Below are experts of layer 5 (counted from 0) of a mixture-of-experts language model. Rows are named router (the router's row for the expert), up (a neuron's input weights, with its number), down (a neuron's output weights, with its number) and show model dimensions 64-95. Each number is 128 + 24 x the weight over its row's rms, rounded and kept within 0 to 255. Numbers have three digits each.
After each expert's rows: "comes before" lists some tokens at least twice as common just after its tokens as in all text. This comes from a sample of Wikipedia text that the model never trained on. Tokens count by the router's weight.

# expert 1
router:134116116110116143144101135088135123108152176128121126142139118127121132092133152146146153155081
up0:121123120179116097118113108135146130121121126121163112087141100088150105099078123096113150133118
down0:142113130132132152118094143185142140104155160178106158159142133141170125157130134149122137094135
up1:146133129121126122154137130147146148112113117131119103114131121071115145116095107128130129118130
down1:185147094113149132149106133099129159096191135095099114149117173103097138103140112114119116090145
up2:094135092162112097181138111096130128148130129165110128139123090141116125121107136141108124124128
down2:110160148133131162120141126130148149097123086099119115171152134170130154170133125150153077179174
up3:183096136123105128145103149100143154108096134112100129159144151185117131129116121143112156138127
down3:142133134115116116163125118108102154145133119132070134121088117089131143131099103144115170116134
up4:115107096081124111144099128115102124123099152158127102145115087092148104162089123103111128124097
down4:109108109182120134111148118123151157124119140096135097122154185113130166150103127142138116144106
up5:170146137133147128134120123109142117164142126110101118131125113115165090171120139131168136121148
down5:106147154187118116123164127166183146153101116099143101129133121130111107132109105172103068112126
up6:138098128143114115101115073137149119138129122117106104147124066132161121132145132137086168120116
down6:095157150144135131117126124160143106145091145120136130153141124178105127074115147138108126169126
up7:100100141152132131113114114141143153120165148143148149158155151129180115128122163150149116127082
down7:154144087127159147130123144151110171127133135123106151106135139127132086130114124176131154120126
up8:119148131115119142114138126128130108142131128115095095170103149140196102104113148118116154117131
down8:122177146128178118118094123174166142163125149067175115159166110107118143101127106183105168121141
up9:122128079111187103123111145121128147110085117136143128168170112144123134137117126142132124114130
down9:150149132128147149145110106108106121113193129105149171141130081136100107121131094118116103134126
up10:149144131110138176100150186124127128090146160121106124120116129185108085148118112149137111123123
down10:111118106131157160064119127156113096177098107185196145122166140151128164105121137099102157112136
up11:108095128092113118132107077119138129129149094134097126149146127117126139128125140132128137135136
down11:111145166123178123131106127178132124117096134125137149154149100157141127162138147135128116166108
up12:135141147165080191144128108111154111129134178136108099107131133061154110161100145151138129136120
down12:129124152113127104156109157130101149135137105117104139091161123149118117112103083134101170058122
up13:132124142135136136060130098109141150126134195101133062052118124143143133146120141147118123149174
down13:131164143145124115104109117139124139125142112093121131136119143134085088112155133143121184117198
comes before: ",", ".", "–", ")", " and", " ("

# expert 28
router:129155169119151113128117122134081136133111145104178151146138150119143144133165134123097116087116
up0:091117091127102171126156131128105107145099156116116133139111158090103096133130132138142132129074
down0:125113149147102142111124112156125128124137116155136137105157128154091140147147148130147132119123
up1:149066161093122110123147147080118144121138133130145118125076173061108139155153104118156136142089
down1:125139097157134159110077171082120113130173116126166120104115113126070142107089110124111091108102
up2:162116114148125149135132111100170122109134152119102097077130105131157114128104136123148147115114
down2:101118121128146126126122146150095126111144114065112134108084118139133108139126133165063135147125
up3:159118121135104125136100125114140154125103124092118121141139123112121116122114136176108156127130
down3:129136142107106180148127127106110149127105117163125129172120136092115132157093156142108118141165
up4:160131141110084132077121126119159126123119151106147103105141073136122107137114150118135156168118
down4:176200143138104126093113104104141148163143141215124126127128154103087098090134146141144105155141
up5:149140109145152182108137056105156127112135138119102098118124147104137146095076149066124137131165
down5:094099154136158117160119162108112142122104122138161121088136109115105167145112140143108099142092
up6:161187091119165114109150128139136111097144117103116104147126136144135112097140138111118136169170
down6:132122131133120093153115103130135123133139113130147118089126142177124118113121121111120153118054
up7:126112159130126124142114159149124127117141126078116111151113178125124093130130128136177145109093
down7:105079127105113112087130157144146130094109149072124104120166092134132068078152137111150144135129
up8:128194125097149161148088136075138155076141156142103103112134131076154135091112101145129148105112
down8:134128102094122120126088155109117141154107139083122134119095118122126081129133114089133190170112
up9:124119122117092086123096140150120132130177108142136132172112126152112150150137172127143172149115
down9:161122150110161132146119120120139163123096173087178111174155098142089113119129160150139161136109
up10:149145130136082114170142103115131134096140133139136086182116144133140138180095170115141149124117
down10:159124118114106148136123133135124130151159091121136155060127099162161107109144136155136156148155
up11:155095102097098137142114133140139119144152113140138118129137097114138106173090142138100148145103
down11:164130131123128145136092141141109145125138104146080169140146119154156180103140113118106099130109
up12:107107115112137184153100150144117127140181142134096119095136138171138109132098104130130146136120
down12:157131094161099109148145151120089168143150121223158130128116168157109109148137110134140150118160
up13:117126159108135073153169109103133105132184144165128144104117130125123196167124110114109132134144
down13:152159071124111102128090138195090106111125144126079116133131080116085101133146183138142106171106
comes before: "1", "0", "2", "3", "9", "4"

# expert 14
router:122115107148145156081165144133127100081123139166106109135132161100117122114112179169150106129141
up0:122168087079083133129104066169123092158158154162102159145154149132097130158144126127143139151097
down0:134124141175099121113102089153134162119155150141095159132139129133087122109147163159152123134138
up1:115155114099083182153151094128151155136150131127117120107117136122123126142130120131087134150133
down1:077069115139102168105140126106119150178165140158152129151136168140131128150158118129124106136104
up2:099096129113109138110109120118140132113155153135081128114138162129153143124093126118161084133121
down2:104109137114127137136093122140095132154117138092134155108144166134119143088178164140162127155127
up3:138116084129145135120154086114129105137144143131091095128144158111108121145122145126105133109155
down3:144121144131138143147128140147149159172126105131106141120148117119127149125137122134100145184104
up4:093113112147098150133128155119116099139149118161117082138137135098167118162128158125129110121132
down4:140147097145109145135140122119129156126138131125119111137085134162085154122158132104176112159132
up5:121136129111071151117122134107142076104156115144158116101121110099176123173122146125124098165071
down5:127142154119173150123102140148113114124164106126129095157149119143126115134122144132139096154146
up6:105095135098150118093154127124143172124150106127111090143169121111138118152125179112159138142099
down6:111117106143149157138114118123153102105131126099103073116145102150108094144135149104123134150106
up7:150124141131085169156096137151137156114118140098129146175128122127099127152124104129169151151136
down7:078143136124143129156171103109116123134104112108118148140141118162082128091152163129114118140087
up8:104101077130088124115125139113140136114140118117104124094126138140146123127144134116133116173140
down8:135138141126101135094143133083115066123139109150104141127140156134150086105168160130147133090161
up9:115103106104111137135166136142130120128157109119119093101131137113131147156115154112163128121116
down9:108135129109113143127128126131122098154141104148117096134159138115047150115132165153116134154140
up10:148175143139140107149128124091108137122119133096143096089134109128122145141125149117124108152132
down10:108127100103104155147115056154151140118097180143118147127144121108156144118118152158127125137126
up11:155153145103139123112139104088127097147091128116147114128154136130155086129086095138131174138165
down11:102096141160134137126158146149153132151122110092141135131171123152106111165106161101112087110136
up12:130130124087111094124160095119133124117133091122156126105106159133162108145068114095097117091107
down12:139131133128145070143109140159149121090107122135146152117121123065161115140195084165160116122149
up13:086159105090107138143170181134146116124159094094108117151151118140129136143153144093146085110153
down13:115087153145162118148117151156128101137139098181127133132123166134102107083135157125168110142158
comes before: "-", " the", " a", "born", "aged", " be"

# expert 18
router:148137121147124139127131123126153142130116130097141143094108149132149104148121147136176100164112
up0:122105140097089151124132119113113110140124138115107135169123120142168121145099153123128174147144
down0:136127154119174130168108126132119107128101127107121134145133134145136114120158210142123117139098
up1:164152060154119140118161157101164094156105138115145102081161089091121154134151155109141144118153
down1:113136142092149151106134131117085127123119114158106123125124146116112178105142125131113122083113
up2:116130169065110136114160175108116081118154166132157092113140129108122158127096127119106127114120
down2:135122113091157106114143094111106119103130142119134160136156087132156121074109060115117107144090
up3:115155154107101158133130152167122113095144134105122103110141074096142118125116119135134142137134
down3:112160131095091121154129113111158127114107116092144124183125201151116161135121116103192119155108
up4:154134110088126153123132154131156070129150160153125119178127122106143172130135142135109139137132
down4:124190131151158145118130135106119130107135166165126129140093149155124153117131127146098100150139
up5:086106142100116145141121109135163090098132149121154147152102148131144176163105135093163161142100
down5:142137138118174098131125127146147147138098110079117156165120133139115093134132169143141143140161
up6:128139117127092128128110117118131142173123126130147147112105151081123099178127132132121155120115
down6:106146143109163115111143105133120128179154104071159145149135084114167125115124153126098116098169
up7:131137133111176122121110130105159128114092140071131084122134137092135064159101121130109135124107
down7:159185104101128174130128119145144130134145101170152117162148133111120107132130158126106177142132
up8:125133124147131101123128118115141124142147174153111072124091119142130117095100154137128121120130
down8:081166106155122096124125160116097174151126095131163109142121175157160133121133097132086126138106
up9:135141113100157112120109148100159147097131118077101113131091136130147128156131141142126167132145
down9:143099122112167095143150131120156152111188178153139135142160114109151154124160107076151121087144
up10:142117129127121154078137102088127122116125130128110086097110153149086130137149098093136124100133
down10:184079128121060118111177108126101123141120132141108129150150161134090100131138132129140052193111
up11:154127131086138141118126150119128128136108122103142119140158123128098150165116126156117097126133
down11:126145121122129107116097133177125161139140133112127101157144124121113120058125080184123127109116
up12:151112136145137144127150099097143103140102154148142113089175143130163192128109119125132123111143
down12:104177134133146128110123165104102110134113100142121099184147119092101133090198173131126160118122
up13:150133171129083120137144096119155089148084110125129119116128118108124178131069111142095141140111
down13:118071162107089110144140129121100112124157158100152132170130089134129167151166101140166100133098
comes before: "9", "|", "-", "8", "=", "″"

# expert 25
router:128110101101115160127118120096158089099157160131123076111140117104151094131095154136141174148142
up0:141115109155125111122151119132174142098105104134161125138112146088150111171111175147109184125157
down0:114110064088154159165154112100144115107085159124097109157098134125121124104143114109146130166134
up1:151107124087124146143095116088132139092133149136124081107112110093139112145122138138135159134163
down1:121143118132095100116116126129158121123131131127098152022141105114099150127110138122123111175099
up2:128141131113098093115151137140103126065141118135145121116111119135123172136070134120113123147144
down2:112160158106074118166111129150173123150146098096129115146104104123111129137128114102143139124148
up3:182088172126092148128076140149175146099109109111081141102129141152144154125123161138149135152121
down3:163130106162117131128165114143143123120113143126140138165104123108107135161117115168158104127144
up4:137155124134144140155156142131121126178185134078115093146159109143138108124119130139124144100149
down4:116109114156114107091133139171131186125117139176106120176115134143151165107101150125112114107164
up5:127153118108146129119142129113170145135108125123096157125091132152144119130108134104148197137107
down5:129134099174113132148139154078128144140111119094086121091098164144122147159180097107131128136133
up6:138153147125084132103180142117134096107084125120145078099069132109130147155128144110090156166165
down6:172139094146114131135107147070151127122131103174156144143142139138128115074079172119105101137162
up7:156112073131124136135131128120133119139139109122164112130121148124158101077117111137109133138088
down7:114108141135142139160153168108127142157108073114126112161116088119121143119136124158142120176123
up8:113107152102146169144176105097138097131171133140127121115112149098123108126096092123164160148126
down8:104137131141125093105133121142176143135145096135201089141113162156093137128139072102132100137132
up9:134110113097112164133142111109133111124102112120171130119113123133155124141118144115132135164136
down9:132160149134152161143092119118136136111139099128109139079135122128122123087051094166117145099148
up10:080100141141093176162191137130124104122127104122086096150133115151139131169143152152112102147151
down10:095140144140105147136113112168085078152132157132146103163122189120126151107116121129105151110145
up11:133147125146169107153140104094173115144116136124119094136142102094141134132107130163085145122142
down11:123116188134113085098132124129197116111103147098134130146160121132147128134131109160144129094104
up12:155106080110103157119112113136131151115155131168105130128113130130150119130138114128152129117148
down12:143110131150159121168118131121147138121120092158130083165141114100110135133102141142122111113151
up13:150151144102102146124147088139124137121163142101098067126173166149103094191100121165129195076129
down13:143084159112109135138108146166148110117136133146129129203127153118118114094125105134113090098163
comes before: "\n", "s", "5", "3", "4", "6"

# expert 15
router:144123102107099159104150106115158098103164154137101093106154124103160118144090159135142148153126
up0:085135138128089126123139144116150102098131141100191102147151114098142125148082126161163138124088
down0:125137114129174113142130169123145136169125128144138146088109166105121144104132118090100128138124
up1:129121125114118097131125123130115131125131117156119099112139144149115106156153147151115135117154
down1:180109138137099130135144157096098100113108106129105097142121136113122134138136107170116135102125
up2:160171140096140114154176138083158167152153104095155134103134107137117153123149100136153139156104
down2:157108157152086142110143114144117114153104124159128119170126136149108141106107098119112111148108
up3:124137131111101157080082144132153119111137134102109135153138121126141116097107159097121104111122
down3:130155093145195134147156129156153138123145129137120126126136082142136145099140133124112128137103
up4:108143127114168128136126126129134133164130127129071143117144142148130143135144148105119166127094
down4:157132148157151127137132136106119123163117083104162104092145179153115133177135133168136169124098
up5:128137117159113135171143086167137155110087091141118090158137120095131136163076123132161114176124
down5:113127114127137186128153134102176131090124156130143107143118125104154113118129140087126087144082
up6:129145139107148159098096154128139085111163124068106125116135129112115128179151134117104136118136
down6:186125117098122158178157151103111110151115126114119093165114132132136162154124109111081128089059
up7:115123128118110144111130181150186128135130133105122123154124113133109152117088134147153128127128
down7:131149081181106080147165112139135122116101119147109139147182151137087140144144150093139144149107
up8:124156130127125154162123133140127105113169153106087106174142130128122127184130145131149113146149
down8:073150134118140106124134087086129135112079125140182090149162143150177138144050098152087126139163
up9:137134093174106081103138120122104114126125159128150113102139167094139149157125141131135149147144
down9:088160094112165133128128083120151130143114116113151117161142101107086102113115121149135164183147
up10:142123139099122161094171091148133190076136162127111103126147104162152074082170123151149093115145
down10:130187160140135172105090112160125145138174083120129102131155114107083166102145127134113114160125
up11:126120112127138143094077133113140150163121112119094095161138132157087142142127134053160174100109
down11:113152141154117114126152133103111122156128116135138103112131145100093101133162140146122115134142
up12:100129116098079139099103144140110135141173111093098136110085114100118115125107110121169123139132
down12:099150125118090163144122129105132130130125164144092103142168141128122157103114111138142111126102
up13:097147149142162152111116125127111088120141121128118140150162096139128154162106111140149137145156
down13:119163120145190153181176130131151154136136099113152185165151144158131129134136146109114128141127
comes before: "\n", " generations", " adults", " brother", " dream", " shape"